python train.py --n_layer=11 --d_shared_expert=0 --init_std_router=0.00603 --tie_embeddings=false --lr=0.00205 --train_tokens=630000000
Below are experts of layer 3 (counted from 0) of a mixture-of-experts language model. Rows are named router (the router's row for the expert), gate (a neuron's input weights, with its number), up (a neuron's input weights, with its number) and show model dimensions 0-255. Each number is 200 + 30 x the weight over its row's rms, rounded and kept within 0 to 999.
Before each expert's rows: a language model's description of what the expert responds to. This comes from a sample of Wikipedia text that the model never trained on.

# expert 23
What it handles: Capital first letters of names after a space, such as V, D, K, including the V of regnal numerals like Pius IV.
router,132,152,258,155,142,168,138,164,145,138,258,163,236,146,192,198,191,255,218,179,229,235,195,224,216,193,188,205,207,172,181,216,246,228,187,180,212,172,186,185,158,159,178,215,259,188,163,202,191,208,231,243,184,116,200,155,186,217,171,196,191,184,171,199,231,237,197,151,198,215,183,208,187,180,185,209,163,198,216,219,222,239,228,186,191,209,221,252,251,152,150,244,212,179,204,204,222,151,228,199,172,192,174,179,216,215,241,163,184,152,176,198,173,131,248,169,216,223,222,215,134,220,173,188,233,235,197,206,171,199,190,225,216,204,189,239,173,198,196,211,237,160,260,220,193,212,247,192,199,183,152,174,228,235,220,192,166,155,209,208,186,202,172,213,163,210,149,232,192,215,176,157,178,201,205,221,207,228,162,216,146,208,158,226,208,216,218,189,214,218,198,206,167,213,187,223,205,248,202,221,220,201,225,191,164,257,239,225,181,180,183,250,169,183,153,215,207,205,218,161,250,200,197,136,183,183,229,209,214,228,243,197,227,178,199,142,143,224,251,152,167,236,142,185,244,186,211,228,208,169,225,190,176,217,196,225
gate9,185,240,208,179,184,230,217,196,195,211,216,183,181,186,195,262,232,200,202,156,242,206,198,171,196,250,164,233,234,174,230,116,227,279,201,175,200,194,191,220,172,222,184,216,189,194,223,159,231,236,174,176,179,199,183,260,162,175,214,180,198,221,205,183,196,198,203,222,116,154,207,230,181,194,232,201,195,181,176,181,180,289,188,217,221,241,202,246,176,255,210,209,212,198,184,197,189,266,128,193,204,196,142,189,216,199,203,203,203,171,181,153,207,208,208,163,213,176,172,212,169,207,191,209,190,206,190,237,201,229,226,211,256,258,147,238,157,172,219,222,180,175,201,185,184,206,243,169,196,194,181,142,247,161,175,190,165,180,240,222,208,193,226,232,179,196,231,232,165,241,246,170,169,211,166,179,212,241,199,163,253,205,208,210,166,218,260,172,173,150,205,172,221,221,238,228,156,210,188,185,122,172,149,255,180,197,217,206,150,211,201,203,187,212,228,135,183,221,196,210,216,212,210,170,207,226,208,266,220,237,153,195,197,155,203,166,148,254,170,223,178,206,151,196,235,164,218,170,155,181,204,199,190,252,233,237
up9,239,203,175,194,239,155,174,209,160,200,237,180,194,205,207,182,237,157,232,170,176,210,191,173,200,177,155,191,210,254,215,199,166,209,212,204,189,197,126,165,142,176,231,216,200,204,180,192,223,193,214,204,168,245,236,161,238,237,153,180,219,200,217,224,219,197,229,188,223,160,254,165,198,228,234,213,208,227,158,234,205,234,205,188,219,233,192,151,236,204,222,232,187,214,219,182,224,199,221,253,164,151,157,270,194,217,189,213,214,177,244,195,233,219,225,194,125,176,145,207,191,175,192,223,244,216,204,135,177,220,253,187,212,228,225,165,216,201,205,277,251,164,187,198,239,259,185,206,232,208,199,183,262,182,228,214,160,197,236,182,173,204,192,239,165,203,262,189,241,167,163,223,221,204,241,168,235,200,194,175,257,230,205,208,244,203,165,174,215,209,170,177,220,150,174,146,165,212,191,102,173,216,177,175,203,254,164,202,176,218,209,193,206,257,224,122,170,168,238,177,192,206,236,159,159,203,190,229,199,181,193,207,213,176,197,238,202,153,193,181,197,224,168,170,171,221,212,182,142,159,229,192,211,241,173,183

# expert 28
What it handles: Slash separators in coordinates and career listings (W / 51.52, Frankfurt / 24), and final digits of decimals in tables.
router,108,147,241,165,157,150,116,138,152,142,236,179,234,163,166,231,201,233,230,174,213,190,197,230,222,191,236,174,174,147,195,190,243,177,197,190,207,198,156,184,152,185,156,213,199,183,163,177,177,183,213,225,170,140,240,177,214,198,157,183,189,191,145,178,243,216,183,144,192,238,199,228,243,194,159,167,185,179,205,182,210,209,205,184,164,214,236,218,230,186,159,246,202,177,185,219,222,178,233,185,150,209,185,211,193,169,215,155,181,171,160,235,152,149,235,168,185,258,221,238,140,219,196,238,181,190,196,198,178,176,176,237,202,202,241,241,176,167,157,193,256,173,236,192,186,226,227,187,236,200,216,164,194,224,248,199,163,159,200,195,225,201,209,194,139,197,197,238,192,202,170,150,218,217,215,234,211,242,160,224,171,203,176,229,230,205,215,217,232,204,199,209,153,192,163,218,239,242,211,213,213,169,240,199,186,214,255,215,174,180,188,234,149,152,150,197,219,197,207,179,196,182,210,169,174,181,226,173,187,221,236,221,217,227,178,147,177,169,241,167,161,209,144,162,193,193,190,203,244,208,210,187,162,228,240,217
gate0,183,175,162,203,189,163,209,243,211,191,208,200,223,241,196,197,196,198,231,191,202,228,206,194,226,171,164,179,198,199,200,168,209,239,213,196,148,216,229,197,202,222,184,184,229,220,207,177,258,168,219,242,183,226,147,206,192,200,187,174,202,187,208,274,179,206,184,203,164,247,257,205,212,191,184,174,184,200,175,196,232,189,182,256,252,212,171,240,235,207,266,136,248,178,165,168,275,195,234,203,232,167,165,240,221,189,171,187,225,217,205,184,230,233,194,154,235,226,210,244,192,165,135,167,221,184,188,206,160,181,137,201,186,171,213,206,178,209,214,178,194,218,151,223,205,202,236,165,217,156,258,199,210,174,148,187,196,217,217,194,238,179,215,200,162,235,168,155,213,273,225,236,194,157,212,204,187,178,218,179,187,148,176,216,172,233,247,186,170,149,137,215,229,159,185,182,207,174,181,136,198,180,160,190,179,237,229,248,209,180,154,217,141,152,210,203,222,226,144,217,145,175,213,180,163,222,179,246,231,253,223,189,167,231,203,154,239,183,159,207,215,257,248,223,152,171,214,196,257,164,180,208,194,199,159,153
up0,165,173,233,166,202,224,218,226,253,230,190,191,224,198,189,238,225,189,232,210,181,213,188,233,215,199,164,211,199,216,109,226,212,155,204,213,194,224,235,207,209,201,236,199,171,185,179,209,222,194,215,256,221,195,212,296,230,233,184,207,235,189,192,163,231,194,190,177,227,198,163,169,297,149,221,195,198,204,165,244,139,174,262,216,143,167,216,203,173,235,203,172,188,214,205,197,191,255,200,202,215,228,202,202,182,200,249,195,203,148,186,173,186,193,173,217,244,215,249,193,184,212,187,171,229,227,211,242,223,232,186,169,229,206,182,127,166,232,211,235,231,257,171,206,165,205,177,197,241,191,248,221,193,186,250,222,175,230,225,271,235,179,225,213,233,231,244,185,212,170,202,239,210,177,280,265,165,234,212,219,244,165,192,191,184,232,213,245,178,201,212,206,165,168,143,183,172,196,184,242,192,262,226,181,223,201,226,200,260,190,206,207,171,145,196,238,204,280,221,182,228,220,248,189,205,231,207,188,209,222,193,205,210,222,189,163,240,201,212,216,216,201,167,175,132,203,219,205,177,202,181,227,151,148,214,187

# expert 61
What it handles: Word-initial single capitals, especially B, starting names and titles in music and band articles, plus words like playing, all, based.
router,157,144,255,166,150,158,131,143,151,143,260,179,209,188,189,168,193,257,234,194,208,227,144,229,243,163,171,164,182,180,176,223,211,202,198,195,210,175,182,200,146,230,144,206,190,191,194,164,168,152,212,225,165,164,210,156,214,162,184,184,191,201,183,201,263,228,188,184,169,256,205,223,255,196,159,193,184,211,197,190,237,240,200,238,204,201,220,222,202,158,173,242,205,179,206,215,235,168,214,202,151,226,176,214,237,196,235,155,196,180,167,245,197,152,254,201,201,217,200,208,173,237,208,209,204,166,158,184,192,213,229,253,226,178,238,238,191,208,183,253,234,161,244,220,169,208,228,177,212,221,238,166,212,164,208,212,177,182,179,191,201,206,237,213,147,230,192,232,203,196,175,185,226,236,184,229,178,251,214,233,161,216,147,249,238,201,196,201,239,178,202,141,142,192,210,225,222,249,201,238,205,175,243,163,195,242,221,234,186,175,191,251,179,157,145,214,227,225,202,161,200,171,206,202,168,224,227,212,208,190,210,205,244,217,193,181,174,154,250,177,216,267,174,168,184,215,227,243,245,144,208,199,179,234,201,188
gate0,164,166,191,225,219,195,224,203,188,238,196,226,151,238,208,145,203,181,163,183,212,170,209,207,201,201,206,222,160,242,197,182,219,214,238,197,253,169,193,212,183,214,219,178,196,184,216,211,225,244,155,222,219,208,202,214,223,183,231,207,158,204,172,239,230,181,131,160,197,219,258,214,261,281,237,205,171,234,246,216,205,210,250,160,163,158,212,183,169,191,214,194,219,203,219,171,249,214,234,164,242,191,189,220,221,184,171,198,206,213,205,167,149,162,249,205,208,185,228,223,191,150,184,148,206,217,208,115,214,198,235,192,241,214,171,196,226,176,171,180,230,173,158,232,235,211,190,184,194,189,187,149,221,223,230,228,170,153,176,215,173,191,189,208,194,142,172,238,151,164,184,183,231,189,174,226,179,239,141,160,215,171,215,196,205,171,218,211,186,160,173,202,202,204,262,270,184,179,158,145,191,183,151,198,170,205,209,254,223,238,231,201,209,171,183,165,211,157,154,184,190,240,197,201,182,195,170,220,232,184,187,219,251,247,245,238,160,148,144,191,229,227,265,192,127,177,210,185,196,259,201,211,202,151,236,169
up0,139,211,188,198,163,199,188,197,208,205,233,189,207,147,166,216,180,165,217,210,195,204,204,189,191,184,200,163,203,237,224,150,223,257,189,189,192,214,149,162,204,167,174,204,177,222,200,162,161,204,165,230,229,209,189,209,171,193,187,197,210,173,260,220,187,220,225,266,243,165,207,232,203,208,183,234,186,199,167,171,214,165,222,225,212,191,164,192,200,221,206,199,247,218,190,193,222,221,181,220,123,189,226,207,167,172,228,162,243,179,218,285,214,223,146,171,177,135,239,190,212,191,271,191,214,206,238,211,229,180,188,214,205,139,221,210,154,248,166,180,155,137,167,191,176,231,192,195,226,181,197,156,148,182,226,196,199,191,213,222,167,211,190,199,178,180,164,130,116,166,238,223,191,153,197,250,191,177,208,208,178,154,194,150,244,272,174,177,160,157,184,201,203,205,168,219,254,247,168,260,248,214,176,190,180,223,207,223,238,192,238,167,223,187,187,204,191,168,262,219,217,162,209,210,199,201,242,268,212,181,130,202,187,206,198,170,207,214,189,176,182,156,187,202,200,189,213,254,138,179,195,236,219,159,210,242

# expert 14
What it handles: Articles, conjunctions and auxiliaries such as the, and, was, a, is, or, were, had, in running prose.
router,164,195,225,160,135,129,124,105,150,151,249,194,158,209,176,205,187,235,181,202,227,208,201,166,202,198,206,200,148,161,182,173,188,175,182,178,245,156,249,209,230,194,176,224,269,215,155,182,210,196,211,231,159,189,181,166,201,142,202,234,164,248,217,174,184,198,236,206,195,190,225,202,182,252,173,186,173,189,199,250,217,179,222,241,177,176,155,218,197,170,228,236,204,135,199,225,200,195,179,260,153,206,180,208,225,262,239,182,177,212,197,290,261,216,223,196,193,180,204,236,162,215,186,182,232,206,197,194,199,188,201,222,230,162,169,230,218,190,224,195,170,181,180,167,168,227,249,174,154,206,216,161,230,215,181,176,206,179,243,212,220,180,195,220,163,154,190,257,178,240,218,226,217,225,228,217,221,162,242,178,155,143,204,195,206,216,185,206,202,230,172,197,228,208,202,196,239,250,247,205,174,205,240,201,204,156,180,268,149,188,186,262,174,201,143,187,162,210,182,193,178,161,192,239,194,184,210,182,183,150,219,204,208,166,181,137,202,157,195,220,148,185,210,189,195,208,195,213,234,223,205,190,195,204,162,212
gate0,224,201,193,188,192,181,166,199,216,225,227,154,187,158,249,201,210,214,191,192,191,257,253,167,201,251,235,218,200,197,183,214,183,215,227,179,222,240,203,162,206,211,241,202,223,158,198,225,228,155,254,228,215,202,236,180,211,222,156,210,205,205,228,183,179,232,165,215,200,174,225,182,169,120,220,239,238,190,196,257,154,181,152,169,147,191,148,247,217,194,172,193,167,235,229,210,199,267,228,170,201,168,165,221,170,195,184,290,208,162,237,219,222,150,203,236,234,150,209,164,218,175,202,208,220,205,199,198,212,173,223,144,191,215,221,187,143,234,160,241,266,199,177,123,207,194,203,171,233,247,217,229,130,201,188,161,226,194,226,184,157,180,241,183,184,196,216,206,198,240,226,188,207,191,241,165,177,155,236,211,207,260,216,238,186,195,237,181,215,204,183,179,194,214,183,196,152,236,210,167,222,176,212,199,219,142,180,192,188,174,133,179,254,216,224,231,188,166,204,220,189,182,231,165,158,229,152,150,226,233,215,213,215,188,201,190,189,209,205,230,213,197,180,186,233,164,224,135,166,188,156,157,187,120,189,195
up0,159,229,206,188,218,199,233,192,188,214,199,275,215,213,209,195,191,188,213,185,177,160,137,246,205,163,187,197,210,197,204,207,164,222,135,157,224,171,201,191,206,183,167,203,173,201,198,181,167,214,201,166,173,258,222,209,190,172,202,180,235,175,138,237,192,208,196,164,206,221,209,239,190,238,159,131,174,214,223,212,205,218,182,172,237,214,237,178,205,215,183,160,201,199,186,204,174,184,215,257,259,239,251,151,209,231,198,139,173,240,171,205,134,231,176,154,187,271,162,244,187,221,217,162,176,182,233,194,164,181,178,197,217,226,192,210,241,153,234,192,165,158,194,285,166,186,181,212,222,179,158,219,228,240,173,236,181,167,186,235,186,185,188,241,210,239,176,165,181,181,183,195,184,230,178,213,167,199,175,155,166,194,182,192,186,191,208,213,184,183,255,224,200,242,207,236,215,172,183,244,196,212,158,213,230,259,238,233,236,225,247,217,140,179,165,167,235,197,204,183,235,200,160,274,254,176,264,183,180,160,186,182,184,236,162,169,256,171,201,215,166,199,215,168,226,228,161,235,178,215,250,240,189,205,253,188

# expert 4
What it handles: Digit pieces inside numbers, especially years, dates, decimals and table figures, such as 1961 in 15 July 1961, 3.51%, 50,000.
router,190,172,313,228,133,226,159,161,185,150,208,250,212,201,196,200,203,234,173,215,210,201,167,198,195,155,221,199,219,131,191,282,192,152,190,211,190,194,185,177,170,204,190,217,229,234,206,160,128,202,216,180,181,151,269,179,221,164,171,204,199,215,220,146,168,191,241,196,207,238,213,233,226,213,190,210,192,171,184,200,230,227,191,163,146,191,194,234,191,231,181,195,212,136,197,198,288,209,184,196,157,209,209,214,164,184,261,169,183,207,131,213,220,242,242,214,205,230,233,190,176,227,212,140,230,225,215,218,204,204,149,196,216,194,207,232,160,184,200,200,231,167,204,230,244,228,248,168,162,192,160,132,234,220,162,153,202,221,206,220,208,184,180,205,194,190,133,226,177,208,241,192,200,195,180,221,205,212,227,204,140,240,174,211,182,227,220,235,226,194,237,167,194,216,229,185,192,257,178,187,216,182,227,163,259,209,184,204,187,177,162,245,161,235,162,180,200,192,216,221,222,214,199,205,228,175,181,185,178,177,210,224,250,174,241,202,223,136,231,252,185,243,215,162,188,178,214,153,210,187,243,215,186,218,192,226
gate0,209,239,207,155,173,238,144,181,187,180,215,223,168,267,211,235,209,257,177,212,166,173,144,243,118,152,147,217,207,202,207,261,194,163,218,188,177,203,174,207,240,179,186,240,187,219,176,204,222,207,196,214,172,173,195,138,205,176,199,169,216,232,206,156,107,223,173,169,147,218,231,167,235,164,202,183,167,208,245,210,167,218,186,196,175,167,138,209,217,214,197,207,191,169,222,139,254,186,216,178,203,193,128,172,190,264,208,192,176,230,171,203,184,171,218,205,159,207,265,184,228,215,178,205,182,206,179,228,204,192,183,204,178,219,182,202,174,153,143,177,186,149,187,180,196,245,232,155,189,181,203,228,162,215,189,153,200,210,186,169,196,226,169,212,215,253,153,236,212,173,176,233,202,196,248,234,170,171,263,194,255,156,241,232,207,184,221,211,184,203,245,183,191,154,212,208,144,200,166,211,171,192,217,165,224,221,214,194,215,187,185,178,161,185,238,182,182,241,179,202,167,215,224,167,197,231,210,170,151,165,192,210,220,227,272,199,210,200,231,156,192,196,221,194,252,186,258,251,188,235,250,183,209,203,207,218
up0,161,133,211,238,225,162,233,174,216,209,199,166,246,179,149,224,199,181,188,194,234,211,257,162,274,180,235,218,190,151,177,227,160,200,178,153,267,188,233,198,157,202,222,184,213,203,229,149,184,182,154,191,203,238,179,231,190,183,194,237,193,152,237,191,281,173,190,195,265,200,151,270,195,222,202,205,198,205,214,216,231,216,240,196,155,216,249,197,180,194,240,274,197,206,192,234,194,223,170,237,176,206,243,188,217,142,189,183,196,213,218,182,252,221,229,198,220,193,238,185,199,197,209,209,224,171,180,182,223,215,258,181,216,203,247,248,209,201,251,273,186,233,227,224,163,189,133,212,208,184,226,149,220,196,213,168,222,170,243,199,208,202,202,183,163,157,241,192,230,212,257,207,238,233,196,204,267,162,129,172,200,217,198,186,188,228,223,199,240,200,174,193,233,246,199,198,209,155,210,180,234,221,188,228,212,153,199,224,180,235,186,212,218,238,213,190,225,204,215,174,220,225,161,175,163,226,186,235,199,218,184,205,170,206,110,186,192,200,185,249,221,201,172,208,194,251,191,155,231,233,149,193,209,217,186,157

# expert 18
What it handles: Past and participle endings on split verbs, such as ask-ed, introduc-ing, orchestr-ated, occup-ied; also with, made, of after verbs.
router,232,143,255,161,216,124,127,161,152,126,214,200,211,168,147,198,211,219,200,139,199,202,194,178,227,159,186,204,208,145,149,211,212,201,166,176,217,168,213,222,119,200,185,200,233,222,183,158,196,202,246,183,171,162,195,155,212,169,182,218,171,198,234,183,143,239,215,210,157,211,188,245,158,227,163,218,164,171,200,177,238,210,238,230,188,159,196,210,197,220,172,210,179,178,218,191,249,211,173,243,125,198,230,182,227,184,257,201,197,207,187,244,228,223,248,185,176,196,195,188,239,197,243,197,225,221,184,188,146,181,215,159,227,193,199,237,163,170,179,236,162,153,230,188,171,247,231,189,204,183,177,167,270,208,142,198,165,197,247,181,237,198,211,197,236,218,179,190,190,180,227,251,196,206,234,206,192,223,190,171,163,193,201,202,169,205,226,169,207,228,188,209,159,201,206,146,192,198,222,202,193,151,200,215,255,213,156,238,176,205,153,235,171,193,179,186,262,155,233,197,175,182,194,224,163,137,207,175,206,238,174,204,225,153,216,206,168,119,203,208,193,226,209,171,210,197,142,180,204,195,168,221,174,201,169,179
gate0,188,192,174,225,256,226,223,211,214,225,168,165,206,169,172,159,202,194,210,210,216,214,166,162,209,229,190,187,244,225,240,188,169,190,120,194,168,149,186,231,178,211,176,225,171,161,241,232,203,202,163,228,297,208,238,214,205,272,204,194,182,182,133,171,217,206,175,246,196,186,210,206,188,197,220,241,208,182,179,181,187,216,173,188,163,193,176,135,271,181,199,154,198,200,173,150,215,170,185,163,183,199,252,209,157,162,176,221,195,254,200,191,192,171,135,209,262,177,192,246,197,220,150,207,160,194,218,172,121,192,149,200,174,188,184,204,194,214,185,201,110,259,172,212,160,248,161,207,185,196,152,211,209,225,201,230,232,209,248,179,183,221,234,197,150,156,169,197,222,201,243,198,231,202,269,210,220,211,203,172,243,246,201,192,172,164,173,177,207,265,174,205,217,198,176,138,194,199,192,211,160,240,200,260,213,177,187,183,189,193,196,226,238,202,187,182,167,207,195,203,194,212,161,198,189,193,183,210,206,252,253,211,218,204,179,216,244,212,145,227,194,168,214,153,173,225,236,184,191,211,188,248,236,196,226,162
up0,216,154,188,211,237,166,192,201,182,236,164,224,180,158,166,222,203,199,187,203,143,217,178,227,180,210,189,167,255,196,189,188,195,226,182,232,244,164,197,252,226,204,216,158,169,168,208,182,255,207,207,192,231,238,208,182,245,225,184,278,189,198,202,202,223,191,191,171,216,186,176,208,173,239,197,174,203,199,209,164,241,297,219,169,197,221,217,188,239,151,147,162,235,166,178,207,181,188,230,172,210,161,199,196,187,224,177,233,218,236,186,187,211,198,152,190,218,182,194,200,202,226,218,171,207,190,201,132,110,229,182,199,203,239,199,166,213,187,220,181,198,215,177,224,192,235,225,168,218,189,140,190,295,194,183,197,179,214,243,186,232,233,212,202,262,182,135,201,212,177,264,185,209,184,247,243,191,213,220,124,196,230,157,189,212,199,202,194,169,229,232,223,204,219,221,129,247,207,169,208,210,179,213,202,163,141,182,225,143,240,166,211,216,178,184,233,144,196,209,222,200,212,150,162,170,239,174,214,261,177,202,203,158,254,201,180,215,195,166,201,194,173,225,228,201,269,143,196,132,224,179,202,192,157,224,217

# expert 46
What it handles: Single capital letters or short capitalized pieces starting a word in tables and sports results, such as R, S, G in GBR, GB.
router,160,165,281,162,110,167,205,153,167,126,278,217,230,230,163,186,191,242,191,190,250,241,143,234,231,205,247,200,186,204,219,205,192,203,158,160,237,181,217,211,100,171,144,228,196,177,198,156,154,200,220,198,180,199,228,214,244,191,179,169,163,206,201,187,240,229,175,205,218,245,199,209,173,177,171,233,196,175,206,210,221,249,196,217,216,136,194,208,213,182,189,203,174,131,220,216,242,176,184,198,174,218,177,186,224,186,201,154,252,223,180,219,242,210,214,239,189,211,233,220,184,213,183,226,178,221,203,224,196,151,171,246,215,214,222,271,199,226,208,207,228,156,212,193,215,213,221,229,144,215,212,199,256,211,229,168,202,140,230,196,221,213,217,224,190,169,201,223,176,248,233,165,212,227,171,232,237,222,213,185,169,154,163,218,197,189,186,213,239,196,184,203,187,207,165,239,218,239,223,236,203,186,210,179,214,207,199,226,195,214,226,251,182,178,154,168,236,187,197,150,215,172,215,212,198,126,147,149,203,189,212,198,219,186,237,155,194,179,251,208,164,240,198,177,177,181,201,243,251,211,226,225,202,241,186,230
gate0,187,227,184,212,225,200,184,155,242,212,242,217,281,257,214,207,133,162,174,171,225,210,179,220,242,188,217,211,260,218,266,167,204,203,202,194,145,179,254,191,164,216,177,200,222,226,184,222,232,244,187,169,231,179,214,198,177,155,187,163,213,224,240,162,238,164,202,214,212,170,166,201,207,207,205,181,194,197,175,200,257,212,219,194,235,206,226,151,191,126,194,227,209,220,226,234,216,173,215,205,177,198,198,210,154,192,220,193,264,213,169,144,184,205,190,256,174,214,213,190,232,230,208,196,254,212,196,214,165,165,174,183,219,192,241,188,220,192,205,231,215,146,192,249,187,152,180,227,209,187,184,177,266,250,210,230,169,201,199,239,226,198,211,213,242,173,210,164,140,213,173,142,209,196,179,190,171,191,274,159,212,240,193,278,181,191,238,209,267,216,174,214,204,233,165,193,206,229,256,213,229,170,185,209,254,162,200,218,234,238,205,159,260,249,202,164,196,221,200,217,183,234,222,184,225,198,135,237,187,197,200,204,161,234,183,191,235,213,191,173,225,192,171,285,174,166,167,205,229,199,189,213,243,199,247,176
up0,199,117,188,180,227,284,154,231,234,153,204,225,163,170,205,236,241,181,187,233,207,168,170,173,173,182,210,201,186,202,236,175,222,166,190,242,194,178,186,207,216,184,174,160,209,257,190,202,225,221,208,172,177,208,190,189,201,140,223,189,165,198,176,208,186,210,194,152,203,173,220,206,206,183,196,196,280,184,195,217,218,162,155,221,178,173,142,175,167,221,184,210,216,151,169,230,221,230,178,203,196,229,160,189,195,198,149,226,235,186,232,240,240,161,216,180,151,232,224,222,287,175,164,209,173,191,208,166,192,197,219,223,202,211,204,192,240,215,218,163,167,232,230,227,161,197,205,169,220,167,230,222,166,172,248,219,210,177,225,173,205,233,195,196,208,202,246,174,236,191,217,177,208,161,241,166,169,145,217,174,183,215,248,153,202,208,205,172,194,209,269,230,196,158,244,247,233,208,162,226,211,312,175,183,193,204,190,163,192,181,168,275,160,176,237,268,190,202,187,259,219,210,218,208,145,184,215,230,190,213,204,197,188,187,214,262,213,131,230,200,178,195,227,246,188,214,170,173,242,227,200,203,161,169,203,226

# expert 40
What it handles: Direction words, ordinals and adjectives like New, first, two, South, also word-final pieces such as W-est, 204-th, Fin-est.
router,199,143,265,175,157,174,137,139,179,131,283,199,252,179,196,186,245,264,177,169,237,193,197,215,188,190,171,201,184,171,181,176,191,186,172,183,201,170,209,182,143,182,143,251,232,226,195,185,193,189,182,154,143,177,216,153,224,187,170,172,159,226,231,200,240,188,196,196,188,260,169,259,182,187,172,216,222,172,163,173,221,216,235,217,230,207,167,270,219,178,194,134,164,196,229,171,211,159,228,207,158,231,244,225,193,223,209,152,214,220,213,186,217,182,252,157,176,181,210,217,196,243,196,162,178,228,200,175,171,186,198,201,172,253,157,245,207,230,201,213,209,182,206,194,195,211,242,183,239,220,155,163,176,220,188,157,186,199,223,191,193,176,210,210,193,192,239,238,164,160,238,177,219,241,254,194,227,196,206,196,159,253,219,189,217,214,213,207,171,252,231,202,166,225,189,209,191,250,216,173,201,221,214,137,163,220,223,221,188,193,219,243,221,193,156,212,186,154,197,175,225,148,171,185,178,206,151,211,184,191,205,249,195,183,150,131,193,225,179,202,167,216,188,201,198,158,189,174,252,177,221,232,182,254,172,223
gate0,219,195,178,190,171,201,151,229,187,250,224,218,245,178,167,240,211,243,189,164,220,184,315,155,147,192,220,247,212,229,179,174,174,184,203,206,217,258,229,165,209,207,190,204,194,175,179,210,183,195,194,190,181,222,159,155,164,194,215,229,139,177,252,201,162,216,186,208,192,241,170,219,176,216,184,223,151,227,188,206,227,190,260,167,219,213,203,207,237,224,225,188,242,189,186,187,160,234,242,196,174,224,205,252,198,207,173,228,180,177,246,168,248,192,207,215,162,230,164,179,219,213,227,220,213,238,138,196,136,196,173,153,155,202,203,203,242,200,213,198,230,152,199,232,221,234,176,164,193,217,190,213,182,186,233,199,176,195,210,193,163,214,198,196,208,244,206,142,194,123,213,212,196,213,231,188,241,193,239,212,245,193,246,225,223,175,189,245,162,216,216,238,228,151,221,216,168,181,134,191,248,149,195,231,156,148,195,254,140,198,199,216,202,199,180,194,230,208,204,146,227,184,197,216,210,240,202,221,191,212,200,185,203,139,180,172,219,209,131,212,131,158,201,220,210,175,197,241,206,185,306,203,196,179,176,199
up0,191,195,256,187,269,203,206,178,206,159,194,177,176,191,216,173,193,195,219,250,169,206,149,234,229,227,237,226,210,196,209,232,155,152,213,170,185,167,232,191,204,200,216,220,233,188,255,138,206,240,231,209,177,165,227,227,220,212,200,195,186,186,205,281,225,205,243,201,168,191,216,230,229,176,193,210,199,194,180,161,192,208,168,223,169,197,215,229,166,207,152,218,155,210,206,210,184,197,99,186,151,182,203,232,218,216,250,187,151,199,201,266,169,245,181,208,150,182,211,239,188,161,148,184,183,170,247,200,257,195,238,239,205,231,219,171,201,216,195,153,203,214,177,171,218,204,185,233,189,247,257,217,211,256,174,203,219,212,237,230,211,171,242,224,246,211,214,217,182,180,154,180,219,237,175,176,189,195,186,192,205,174,160,183,182,216,170,190,254,179,233,200,222,204,149,179,236,236,229,223,168,193,253,196,240,252,229,155,199,149,218,164,194,225,206,165,189,177,150,194,220,187,183,149,179,174,200,156,151,153,227,204,208,187,188,242,129,215,273,208,245,209,166,239,191,230,230,205,248,230,162,167,169,245,212,171

# expert 63
What it handles: The article a after is/as (My Life as a), common first names John, William, James, and periods after initials like H. G. Wells.
router,187,166,226,179,146,166,148,135,198,149,278,187,231,167,177,221,183,256,182,178,216,175,182,199,218,168,215,240,186,156,216,204,214,145,151,199,204,199,206,169,194,190,196,207,260,228,203,202,199,221,231,213,165,176,215,184,196,198,202,255,210,256,205,234,191,214,225,250,171,250,222,253,193,191,163,167,152,217,160,180,206,228,207,229,214,158,193,223,178,194,147,209,175,173,159,177,235,190,190,240,153,234,249,161,224,224,218,144,194,212,197,228,201,164,212,187,203,183,193,299,168,191,206,151,218,235,218,229,201,168,168,190,201,200,159,221,141,192,188,233,207,156,186,197,222,201,237,176,183,225,206,139,206,165,204,204,197,194,215,257,251,217,199,194,138,145,184,185,165,178,201,191,196,219,253,192,183,226,204,200,158,210,220,175,164,240,195,180,182,185,223,246,194,180,189,178,223,250,216,204,220,154,282,201,216,202,231,243,198,180,190,202,189,164,154,228,237,212,164,212,234,182,237,208,210,187,170,163,196,214,247,244,266,188,194,116,180,189,222,216,219,220,177,162,196,195,184,229,218,158,175,217,230,263,208,232
gate1,252,207,209,196,214,194,187,162,207,195,252,147,182,193,213,188,182,152,184,210,211,207,229,201,215,185,202,207,195,164,203,180,181,171,240,176,191,229,207,189,207,247,210,217,208,201,168,192,226,216,192,247,246,225,254,157,187,182,207,244,205,164,231,225,182,213,200,246,185,199,189,243,151,145,255,148,196,249,222,182,220,183,152,188,248,234,194,194,169,189,217,200,179,214,188,196,148,177,189,208,214,195,204,214,217,156,190,226,218,160,211,127,187,208,130,153,182,181,204,203,151,215,238,119,213,202,180,207,191,193,237,117,184,232,177,235,197,195,213,209,191,226,204,194,167,221,189,190,217,217,261,165,151,215,182,230,167,239,258,212,180,241,194,198,203,191,201,159,215,160,179,270,192,165,218,149,212,198,245,214,211,206,182,216,215,176,255,177,129,244,211,189,189,180,209,146,230,199,200,219,195,157,199,217,259,140,226,183,168,209,177,183,211,191,225,267,203,180,208,213,237,243,206,205,156,193,256,148,193,183,168,208,133,204,172,161,149,233,137,205,197,220,216,137,236,193,202,250,221,166,189,166,178,172,265,174
up1,245,204,182,169,237,164,178,229,192,190,208,142,154,216,225,191,214,195,133,199,202,217,234,191,190,141,197,222,207,220,194,219,204,149,231,205,238,182,237,174,208,219,267,213,210,214,186,242,195,222,156,253,187,204,287,246,211,165,182,224,215,170,232,208,183,188,200,209,252,156,165,145,165,196,201,191,197,163,290,168,211,230,233,204,223,193,198,216,195,216,233,207,175,239,189,194,219,180,239,198,178,227,237,187,208,211,193,174,191,231,206,219,176,196,131,192,132,193,209,240,222,249,200,222,185,205,206,222,164,249,201,192,154,209,155,268,218,183,222,189,188,238,155,228,200,217,236,218,171,192,250,215,149,183,186,162,163,219,181,157,153,248,131,196,216,196,185,179,168,222,244,220,186,174,232,231,243,185,206,215,200,176,188,182,231,215,175,171,187,218,165,189,211,190,216,202,205,197,163,193,176,208,243,238,213,175,216,156,212,206,150,179,174,185,230,212,141,228,185,208,231,187,226,161,143,210,241,127,168,173,235,168,211,191,164,194,187,240,128,184,217,175,191,209,170,172,238,211,254,169,174,214,240,142,223,143